config.yaml
experts_per_token: 2
d_expert: 320
activation: "squared_leaky_relu"
router_score: "softmax"
balance_loss: 0.0186
vocab_size: 15148
beta1: 0.9
dataset: "wikipedia_en"
Below are experts of layer 8 (counted from 0) of a mixture-of-experts language model. Rows are named router (the router's row for the expert) and show model dimensions 0-191. Each number is 128 + 24 x the weight over its row's rms, rounded and kept within 0 to 255.
Before each expert's rows: "comes before" lists some tokens at least twice as common just after its tokens as in all text. This comes from a sample of Wikipedia text that the model never trained on. Tokens count by the router's weight.

# expert 18
comes before: "-", "|", "\n", "==", "The", "==="
router [106 144 127 145 141 155 148 136 122  95 127 104 100 135 149  90 140 170 108 137 169 127 165 128 114  75 139 116  75 145  97 141 156 142 111 122 101 135 139 135 133 168 151 140 132 136 168 131 101 115 110 168 153 101 150 130  95 123  95 122  82 107 136  91 126 123 130 134  89  88 103 139 106 122 141 115 139 125 131  97 156 116 127 115 120 155 153 134 145 102 146 129  93 138 138 154 155  96 135 125 106 131 132 131 167 154 162 158 125 115 129 128 119 121 125  93  98 172 119  85 122 151 145 124 146 177 136 173 148 141 142 152 136 136 107  77 139  93 153 100 123 131 161 101 166 129 114 132 128 138 123  97 112 144 139  87  93 146 116 140 137 129  98 106 108 114  72 172 146 116  84 168 153 154 132 134 149 117 124 122  91  93  69 135 123 136 127 179 116  63 140  98]

# expert 7
comes before: ",", " (", " –", "en", "'s", ";"
router [132 135 111 144  96 100  92 144 156 116 115 193 119 126 140 126 122 118 177 122 121 141 137  87 144 168 157 119 115 126 151 108 108 134 112 169 158 148 103 108 170  90 117 142 110 122 125 180 174 105 127 109 161 144 153 142 177 131 170 165 140  93 131 144 102 134 131 108  89 104 146 106 113 103 179 138 108  92 132 128  87 103 119 119 128  91 122 131 165 156 118 159 124  87 150 127 128 151 162 123 106 145 128 105 155 157 100  87 153 144 105  96 144 160  96 122 138 134 101 162 147  96 138  83 127 119 109 140 124 137 133 112 126 130 115 150 172  86  98 105 105  94 142 150 119  95 130 135 173 106 115 150 139 134 149 115 140 125 127 114 134  98 173 122 130 136 112 122 125 128 158 147 114 190 143 150 135 147 163 147 138  77 109 128 124 167 127 109 131 143  87 148]

# expert 31
comes before: " |", ")", "%", " (", "–", " hold"
router [152 153 140 133 106 106 106 154  72 157 105 113 111 151  82 102 117 128 130 123 163 136 140 109 112 140 153 170 130 131 110 116 103 163 115 163  79 104 169 136 124  95 162 163 129  95 104 122 148 140 112 114 131 135 115  92 133 167 126 121  75 180 100 133 132 126 132 151 134 128 127  87 125 144 152 151 148  86 112 141 154 155 128 126 153 119 144 108  95 166 120 121 144 108 119 100 126  88 125 155 122 156 130 132 108 140 116 126 115 132 103 125 127  92 155  88 167  91 155 132  86 145 137  97 126 125 105 135 116 150 156 111 148  76 125 123 162 149  94 120 179 109 123 166 147 117  94 129 141 106 128 125 151 101 139 129 113 111 147 115 150 128 153  99 136  81 132  89 174 118 138 116 110  92 177 143 132  85 109 133 169 164 111 100 107  82 169 100 134 128 126 150]

# expert 21
comes before: " 1", " 2", " 0", " 3", " 4", " 6"
router [150 160 102 139 113 124 110 104 138 134 146 127 103 142 130 164 119 134 152 148 115 137 147 141 149 114 139 152 125 125 122 107  92  60 120 160 143 148 130 102 100 103 144 160 116 113  96 178 115 146  93 143 129 109 104 146  82  91 141 108 134 153 120 166 123 103 134 122 118 174 104  79  92 134 123 143 161 140 169 135  97 148 137  85  89 140 127 119 156 119 162  75  79 137  88 136 144  94 134 160 146 144 116 147 130 114 152 154  98  94 116 133 157 176 112 188 119 130 154 136 135 130 145 115 115 111 129  75 111 146  80 116 140 128 112 153  90 111 126 171  97 141 141  89 151 157  87 138 110 116 148 140 113 128 170  84 158 104  83 142 115 132 142 131 119 127  97 117 149  92 110 154  87 121 123 160  97 158 115 100 139 138 113 133 118 126 137 122 140 126 116 123]

# expert 16
comes before: " was", " a", " is", " been", " also", " had"
router [122 145 128 159 129 128 109 121 114 130 116 177  98 135 119  80 113 128 143  88 113 158 149  97 143 107 129 148 126 119 158 165 149 162 134  97 153 155 106 102 134 103 149 130 158  97 110 164 110 161  85 155 113 142 154 147  86 138 124 154  92 156 105 113 161 134 136 134 100 108 127 125 150 117 143 147 179 119  79 136 130 153 121 115  96 153 125 115  97 158 133  79 106 101 123 145 168 124 159 105 123 110 134 162  92 155 139 128 120 142 125 109 159 150 156 117 122 157 143 148 111 150 188 145 134  88 102 160 118  87 129 110  83 139 196 104 150 126 135 117 166 142 120 151 116 106 140  75 131 129  99 173 100 147 112 126 157 136 111 123 153 147 118 164 114 147 176 107 116 124  97 127 161 122 102 138 171 131 112 110 119 127 140 117 130 145 157 123 160 148  95  94]

# expert 29
comes before: "\n", " The", " He", " In", " It", "5"
router [108 125 111 123 131 155 165 151 107 169 125 135 114 166 151 118 117  88 132  87 138 103 150 119  93 137 110 161 119 138 119 153 173 159 100 106 134 154 131 127 118 115 130 160 144 116 123 109 123 168 116 139 118 100  92 102 116 145 134 139 123 143 113 160 150 132 159 119 110 106 101 131 155 146 105 118 123 111 114 146  97  97  93 153 159 110  92 119 121  90 148  92  86 117 167 166 150 110 121 136 149 138 147 142 101 125 126 113 153 105 119 135 146  83 121  86  99  74  84 150 116 139  96 156 161 112  67  76 169 153 161 137 178 143 124 158 156 162 107 125 104 131 147 142 159 127 198 167 102 148 108 152 136 119 111 138 110 135 148 162 145 151 114 123 138 101 122 109 112 120 121  83 107 114 145 111 134 155 154 140 137 130 112 151 162 160 124 134 166 117 133 161]

# expert 30
comes before: " the", " he", " a", " and", " it", " which"
router [109 142 141 128 147 124 100 138  79 118 115  97 151 169 113  93 127 122  93  77 142 134 130 109 114  98 127 157 134 133 155 129 137 134  96  89  96 105 154 115 154 160 160  77 127  67 117 112 147 129 176 128 156 141 164 113 169 135 152 117 122 100 111 126 102 162 132 129 100 121 166  89 135 154 141 174  99 154 120 130  96 109 156 137 114 108  91 140 140 145 109 107 127  98 128 146 115 133 119 119 160 127  82 108 116 117 108 128 131  84 110 124 119 168 154 111 129 137  88 148 139 177 113 177 141 132 137 133 154 131 110  99 106 148 121 129 149 135  95 115 107 148 127 107 108 143 118 113 131 183 109 123 163 148 103  99 142 115 107  87  94 145  97 141 115 120 121 148 121  98  88 153 195 115  83  84 119 154 107 132  92 118 118 113 125 101 138 109 124 163 134  95]

# expert 26
comes before: ".", "–", ",", "°", ")", "%"
router [112  90 108 130 130 109 156 109 131 154 106 129 138 157 123 153 106 163 102 155 152 134 153  86 161 133 145 124 111 140 121 155 146 166 157 156 133 152 154 141 143  92 117 117 129 139 111 108 151 173 143 118 151 158 145 100 130 144 108 115 125 152 112 109 163 104 142 108 168 170 108 184 126 165  90 160 143 133 155 112 166  87  88 170 143 105 131 127 112 118 107 101 107 134 130 198 133 136  96  79 138 137 145 112 124  80 150 118 131 148 120 161 104  97 119 100 164 142 108 142 128 175 150 142 153  83 121 132 125 124 133 114 140 134 142  84 113 133 122 129 153  88  87 134 117 121  91 163  72  84 128 153 143 145  90 108 148 117 144 104 137  94 143 117 150 114 115 112 124 126 102  98 135 139 147 136 139 157 105 111 166 124 121  94 113 146 144  93 139 108 156 170]

# expert 3
comes before: " of", "ing", "er", " in", " was", "ed"
router [117 118 159 129 151 131 134 152 145 141 154  85 119 124 138 109 134 107  96 139 107 142 160 147  86 154  96 104 130 116  86 130 164 139 136 131 100 106 130 136 143 162 165 139 140 148 115  94  86 123 122  94 136 165  96 126 106 109 143  91 114 153  82 141 131 139 146  86 155 113  97 120 122  90  92 103 124 133 175 133 144 134 125 159 115 161 101 123 112 118 105 138 142 137 164 138 113 118 114 116 156 135 141 151  58 181 174  96 121  92 100 123 104 158 167 121 115  94 180  78 118 110 150 122 139  99 131 136 167 113 143 146 148 107 126 133 114 135 116 157  91 167 124 178 159 160 126 141 170 145 102 141 150  87 107 170 168 161 105 102 142 147 157 138 149 149 162 126 120 155 143 131 141 124 154 121 120 130 108 124 155  91 140 127 140  97 119 157 121 148 137 115]

# expert 17
comes before: "\n", " ", " 0", " 1", " —", " 2015"
router [136 148 127  83 152  97 110 136 100 116 144  92 147 137 109 143 144 106 112  87 131 120 126 153  90 121 126 165 148 124  90 170 157 114 113 142 156 112 146 107 123  70 126 118 129 116 124 149 100 143 193 133 115 144 159 127 120  86  86 194 142 119 134 100 124 131 132  85 113 113 118  98 107  95  99 116 156 120 141 100 137 119 120 181 155 161  99 138 170 146 157 109 175 122  90 131 135 118 120 110 119 118 122 156 116 120  87 145  69 145 142 109 121  98  82 129 185 115 162 157 131 154 130 140 164 110 101 121 141 114 111 115 123 109 123 134 124 155 121 136 120 144 139 128 111 131  94 124  74 132 151  96 118  87  79 139 132 160 148 142 133 178 128 110 154 154 112 114 146 118  83 121 147 138 102 133 103 142  87 114  99 144 101 114  98 112 113 129 133 121 113 112]

# expert 23
comes before: " the", " \"", " -", " be", "N", " a"
router [137 112 101 154 139 148 134 138  94 110 122 118  91 136  77 149 105 146 158 112 111 126 113 112 118  86 118 157 177  99 142 141 144  76 160 148  75 130 109 118 104 111 160 108 151 121  99 104 132 174 163 145 103 158 129  96 107 135 104 121  82 154 122 127 103 127 143 128 125 127  91 106 117 139  86  94 149 157  84 123 108  92 138 138 121 106 123 107 122 141 116 108 126 123 119 111 144 138 121  94 161 168 126 145 143 138  64 146 112 116 116 140 161 105  92  88 143 118 100 115 118 133  68 107 132 166 148 140 130 152  98 148 153 137 153 139 127 149 164 155 109 169 119 138 124 123 129 187 128 140 182 106 130 149  99 111 142 108 143 140 113 175 146 146 134 132 131 153 128  96  94 127 132 154 135 194  95 103 104  98 161 138 131 159 119 107 112 107 131 133 127 110]

# expert 25
comes before: " to", " in", " by", " as", " the", " on"
router [ 98 125 162 134 116 158 141 132 128 110 113  88 111 146 102 105 148  88  91 165 148  83 143 127 121 164 159 139 132 165 162 135 162 106 110 117 142 106 135 181 159 122 122 121 134 126 125 143  84 141 157 135  94 152 107 107 150 114 162  96 131 156 150 137 105  80 163  98 146 127 130 167 104 158  97 127 155 139  80 132 180 131 165 106 121  90 102 126 143 110 117 128 150 125 151 142  88 155 100  86 112 114 158 114 129 139 161  97 153  89 120 160 101  90 133 111 120 152 141 123 154 156 133 139 154 104  90 131 122  99 150 133 159 177 160 151  87  97 147  95 155 164 143 148  98 123 116 109 160 105 128 145 158 119 102 104 108 137 135 119 150  90 131 136 142 113 115 128  92 154 118 100 183 124 110 149 125  99  97 136 111 159 142 117 121 119 108 152 120 140 118 116]

# expert 22
comes before: ".", ",", " of", " in", " and", " to"
router [121 111 130 133 116 132 101 145 133 114  97  90 135 109  59  79 134  90 121 130 130 131 136 137 112 140 131  94 136 129  86 145 149 113 141 110 113 106  95 129 111 110 172 173  85 137 123 113 131 118 118 111 137 143 136 115 124 100 132 158 127 114 110 185 150 161 111 123 119 156 115 144 124 116 107 129 165 119  96 126 106 137 120 157 154 125 155 136  90 121  95 132  89 123 165 142 159 110  79 119 138 120 107  61 118 138 145 101 126 113  99  89 103 135 126 175 150 103 130 133 112 161 125 131 135 122 139 144 137 110 157 149 104 123 145 109  78 147  90 108 145 150 105 165 120 109 121  94 162 119 115 167 167 155 118 141 133 135 108 107 166 129 140 110 130  99 154 177 108 145 132 133 182 155  84 168 148  62 112 110 116 132 165 100 124 109 106 168 155 125  96 126]

# expert 24
comes before: " the", " a", " an", " their", " its", " his"
router [137 131 155  99 111 109 119 133 117 114 105 121 122 161 160 138 172 140  89 120  96 116 104 105 143 163 121 126 166 133 135  92 150 171 126 110  92 148 166 143 127 159 152 125 159 117 114  78 150 135 160 119 140 147 120 129 100 146 111  93 152 157 110 121  92 137 127 115 169 138 158 126 118 127 172 110 117 155  62 153 132  86 142  83 109 112 123 144 110 133 121 114 155 160  83 144  84 139 118 155  99 122 137 129 185  90 113 139 127 153 164 135 102  85  92 122 112 129 129  97 142 134  90 116 128  89 155 127 122 132 137 132 145 147 142 149 143 116 124 135 128 106 157 126 139 168 154 128 143 124 131  87 140 170 140 135 120 143 123 146 157 134 122  90  78 132 127 123 122 123 111 145 216 107 139  83 161 128  97 117 132 163  96 130 123 154 116 129  83 159 147 113]

# expert 11
comes before: " of", " (", "\"", " and", " for", " –"
router [126 142 137 127 115 143 127 160 119 107 143 167 117 135 129  87 132 131 110 159 140 115 125 175 125 131 153 170 108 135 117 129 140 124 152 197 143  82 136 141 133 117 151 154 132  96  76 157 146 112 122 120 169 130 104 150 130 141 112 155 142 167 106 145 146 155 146 103 177  99 110 127 118 100 152 146 128 134 137 150 135 154 129 139 130 152 125  90 128  95 108  87 171  92 139 120 160 113 125  99 102 132 135 146 103 114 132 121 129 110 104 147 121 193 108 102 106 106 161 116 138  88 145 165 123 108 126 115 136 136 136 146 141 163 156  96 133 152 167 166 120 113  98 160 113 130 104 151 170 150 150 109 128 108 104 122 140 129 113 112 126 147 150  97 152  99 156  88 142 102 192 117  92 139 109 125 131  90  81  86 155 129 172  89 124  99 110 127 146 160 162 155]

# expert 19
comes before: ",", ".", ";", " of", " to", ")"
router [109 156 141 191 132  97 134 135 121 127 105 138  97 131  89 133 151 122 122 151 151 115 115 164 128 100 161 152 119 130 150 141 173  90 109 127 136  91 140 151 184 121 136 148 129 105 130 126 118  91 114  69 139 167 127 131 113 139  83 136 109 153 123 117 154 141 167 135 146 171 130 106 144 111 111 109 159 151 116 142 145 172 143 123  94 122 171  99 150 167 128 100 138 115  65 168 170 117  86 134 118 183 141 113 149 121 173  99 125 123 129 140 109 179 144 124  88 147  66 149 141 115 121 161 118 122 117 163 107 106 117 133 130 137 142 142 109 148 118 175 109 130 120 144 108 125 125 150 147 112 128 133 151 128  89  92 153 164 137 132 135 110 135  99 108 108 158 106 154 141 146  85 113 132 123 150 173 146  89 116 131 138 171 128 108 104 111 142 155 122 108 127]

# expert 13
comes before: ":", "==", "\n", " ==", " of", " ("
router [128 137 153 140  95 128 148 135 100 131  98 150 146 115 135 108 107 141 162 127 161  93 110 171  99 100 151 169 132 128  98 149 125 120 123 137  96 101 162 116  84 121 136 146 108 121 122 146 101 118 117 121 118 128 129 117 121 124 177 144 110 146  75 128 142  82 194 152 148 135 147 141  96 131 106 102 161 165 136 129 132 152 136 156 156 156 118 110 113 109 116 110  91 132 151 150 131 112  93 101 110 135 149 132 138 180 168  87  84 112  97 111 147 138 156 142 142  93 167 144 151  88 135  98 129  91 109 116 152 109  96 170 124  83 126  89 156 190 153 139 110 144  82 108 141 118 116 150 147 146 144 160 104 142 149 161 140 173 131 101 159 155 132  76 139 110 128 129 147 104 137 146 137 139 132 133 124  86 131 115 175 165 113 132 135 107  98 135 121 121 128 122]

# expert 12
comes before: ",", "–", ".", " States", " University", " and"
router [158 163 151 140 143  86 145 150 123 178 111 187 115 144  97 159 153 122 145 148 117 103 159 123 163 135 148 141 169 126 134 130 172 117 141 158 111 139  99 163 113 120 104 141 143 110 136 133 187 124 111  78 121  87 113 144 151 126 128 116 148 144 131 168 151 170 104 122 178  96 148 116 149 128 133  94  97 126 162 145 125 163 106  96 146 151 134  99 106  81 125 104 127 137 131 125 135 112 143 129 146 125 139 141 125 125  97 131 102 159 115  92 122 113 140 146 146 115 125 127 126 105 108 131  79 135 137 107 137 109 129 190 109 112 131 144  87 170 127 145 160  81  95 132 125 161 132 102 115 118 166 133 117 130 135 115 138 143  98 117 148 105 117  84  99 115 112 131 137 122 138 100 145 106 168 167 147 170 107 138 143  90 132  88 105 103 118 108 146 122  54 151]